Weights of a small mixture-of-experts language model, trained from scratch on English Wikipedia.
Size: 12 layers, width 128, 14.8M parameters.
Experts: 4 picks a token, a softmax router.
Training: 289M tokens, 4407 steps.
Below are experts of layer 5 (counted from 0) of a mixture-of-experts language model. Rows are named router (the router's row for the expert), gate (a neuron's input weights, with its number), up (a neuron's input weights, with its number) and show model dimensions 0-127. Each number is 500 + 50 x the weight over its row's rms, rounded and kept within 0 to 999. Numbers have three digits each.
After each expert's rows: a language model's description of what the expert responds to. This comes from a sample of Wikipedia text that the model never trained on.

# expert 38
router:548457495529535470409484470409496467462437486330453486585607571467503572444599488481404523444489506354495465520516499528503533472493469477396571490501439475452459435484555537371527477464531437468552460484560518491563491495484522489461422496496578478493466537569452483456533424477526463486469438531467500531439583517459563523443501460564510560555532498534549488467573531422454483442455
gate6:524560549639586495596384567467486515499517517586485550561504472360455492416528455483534479525586534394445446452495513458607474528480534514456464467480503505474560469446436456444565445532547587451524470456505530495462512529502566514454489514439459430499659491474555509529560564541509482483458479522479520501463569551462573556418465520547510584570485474479477551519542476486441513470474
up6:570587515553573445483379539449408527467486535470520527489539482467554416400471448505470473495572505466432346433496511486564460482538499505467486462492537466477544535447565470497513458544534486419496470418456471449479571534529511526469537588532526492444500463524501412515572522578481432482396492550460496509436516546511544535480505498520592518632534522535435449477522608402472599497457
It responds to: Determiners and possessive s. The, a, his, its and possessive 's before a noun phrase, often names of events, e.g. Women's, the 1960, national.

# expert 22
router:485603550417433413491479544508517478563489493560419608501426543491438450510502556456547520474515467526437459482494461550486562473496580507502485558520470603451466445467481505522557451608493611480533438497472511561512507396484540477564521528516529547513560418503517531463467406433527493497473499560490497541450429560637594567394512457485593550514465525555524454477573440537499553550466
gate0:544446571540525600477536483499509434465471564523466448472465510464419499508507416552421518480482509438437521515477475496531451454472457527526488551495545527531518410488425487549617413483449566522509520486416496472567453498460473491436554528546484526460564504523410456641495535480548459408439487393537569409518320460468502470524465558529503584559519509454546551487413509510512501523564
up0:396463533546509513548443463486530541471515503539474549381546522439463504436459463472545445573579412541532558535505474585490464505588482493583544498523491478487477634465511541562487496593488447511510461466527512558591487511485421479486559515442407599512437471498571525417569534548507597522491570437436502565531591596515528533501417482460449424459450466525502450484573513516579456533497
It responds to: Closing quotes and brackets. Closing parentheses, quotation marks, braces and square brackets ending a title, abbreviation or unit, such as "fish", (US), km^{2}.

# expert 5
router:459532480555524488460493512516536574525415541496418553363499519525460531493503499461562516512523431513403501455487468526524581535511478422474531513464370517477481458462478566508481511441546440533550543529576458504471441385456470476531572470526523529469588508514502595445451541412416489378533463509459538433512464522572544438465445486477577497491560527553503523486464486413533558427659
gate0:414501595460432586534489544521462559423435487422529477467506516499456468452586534522422536508536442484427508496496505475495554532436447519513404497406458413522493501561547501464388494501547523450505505619584490491527552507460470393502468558481463522535542557575471560479501402514487512588411463437414552474527479454471467495487402650474548463555550474453493502447521542498445524537528
up0:467588533462436521528556573576387525476462499506611468500551531488515502464527494434446463518495468541505525508521536498487550557549464499565473498360415446578467560550548512452396468520546563417537497584558433514473569498514416339621493513469529504510451520586437507527520467487515503542508441442448490496484504447493487510539460559474572478510559567484421525490511459522366479512509
It responds to: List and table separators. Separator punctuation between items in lists, tables and infobox fields, such as semicolons, pipes, slashes, bullets and commas.

# expert 28
router:518596518534454493515492488519519444558394494531493578532449531559462421513484552461526498589532436396474494520501524525485592597505556412496446464599324436537485445459520487465588505488605525518543452480502493496515498425412497493532507499442499434492534484529522553486436461441457490484463464532548516517477519413594588507498488426463619428468527513538434396510531479486513475475439
gate0:437475436478438485454487500579431556541535464548503566470526529499576527502398491516486461500503443538412566480538469509457466440482481537304535497437448556554550478512454498484458436438485466428483575513465523487526422548489477513516550510477469531567605425556474546555448499494480513528467467537517480538515519556598450483592523581403584561449470510524347459456505489493512497589535
up0:516540510519474507547521565466551516416473509419555441525492499455433471489602480468486529521494537554532459512422483543478520587584477436622417468447507502470468630522581561474538525561578535490497383521527480437486639548505491511430469460446509526512421572440459483447547453520562459502531495434553505502524483457430602548481475424610545524560529448515576553505448550544476514444513
It responds to: Mid-row table pipes. Pipe separators between cells within Markdown table rows, often after names or dates, plus some closing parentheses and semicolons.

# expert 31
router:519529501479542458555482456531452550479515449532454481507446508509380499543494481516482471540336444555475591540522530471577475457565492497553509600530576472449571417471485534472506467416459514412503581498399538547556509576503501577571442516567529481459481483377466583530524515439515459487554527552481493528584500509548436545437448544490460507502472598466560501547426435605545474446487
gate0:465469538472451485480392486496458539449503497447392511495425486437458511550585582534577521590422521515507491414496474449437423547517521534541454482465495456446510418493533546513504400512497588501440496499469458470628568500532550478530534483481461585496535464557462568415506544382627497447477606496455528589470471527454526529469447517570494518565467477472441566499526540573494478591507
up0:538494516489598547475552531596517485475512512560531515460522500406503556466471406490491554498518548425491453635499528450555592479483385484473563535526500406502510556480579523545383499524534452527405619445522536527568493453507410548498518555493557505530459484421535532637489523438526438523488367479521477484513510505425519523468546592499519495462540464512524473480552511543543581438528
It responds to: Syllables after hyphens. Short lowercase syllables starting a word or its part after a hyphen, such as longest-li-ving, re-va-mped, off-ro-ad, ri, pre, su.

# expert 51
router:470564463515660481538527479452486535499635479552475411572529513469475562479517498577549501505431492482558545495534435495504568562503489522494487526543436343445442494529543511517528507459513564443502573515520572527516495528517549502545516461491509456499487541504462565493434578436567500484497521472420505416582486475477464393490484446510528480487592533465584513574434407583537588384524
gate0:494474498433493431510506530479537526401544468522544537619557588461508537407488558487521431532500553492498557528571549466489527480376456487544508506540526485426497457525495493496479480438492478476476534485625572470459419502462541457433598482510546405564519508518444513499546468470545533541467467512423483492563524472542504554521570508646561513500479589498392556637479455579482591486545
up0:516513508503488459521508544443518535439474470537548483644488609419485508405485517467495522548490558539476585567552512433544472491380445465537591535554499484471475424548503465540528445501509487490510528486628603468512481530457547468414554454519473439485526542533478518562424425404487521554483469510446511547474473518576554504549545442663514505454475553510450537578463415595514531485498
It responds to: Table pipes, hyphenated names. Table pipe separators and hyphens, plus name pieces after hyphens or cell starts in squad lists, such as al-Latif, Chang-ho.

# expert 0
router:544472489554477523431496471539451529455512541423469471554537494538512538495475376563571483483421491509587475514484501470563468536565482557532551490509553556505526520521463411433535382549445418513524458506500465489504517400476498489511454483576546485418433556534471562545471523579494404463610409454484510569429551424458479472458456489453406575520479447503559427412449606467549534575533
gate0:404643445508399485529586458435505406488479488494428513495473584505488502553418543573450549458424536521543515527469477510575546466513552561493438437548560512577526490554534522513519434492569438454505499480548496488470489514486526554539470537572511536488505550557493450485434552482560529458408477513538530378420474485506480459419571497502480597563453541598518432390439531540487590525478
up0:472457475507556409517517523498501472478490504414500470535514584487424494461497522465543618516475485461518497492672466427479454480432550484547488581568536531464539583502497458589512505450543412485493514471415465479514469462517443645534535489480539442430543535542505517469389528384535489523513545487332492540545421461538515512520590572522477513479505541529452441522551547470559510511461
It responds to: Determiners and object pronouns. Possessives, articles and object pronouns after verbs or prepositions, such as his, their, the, him, them, not.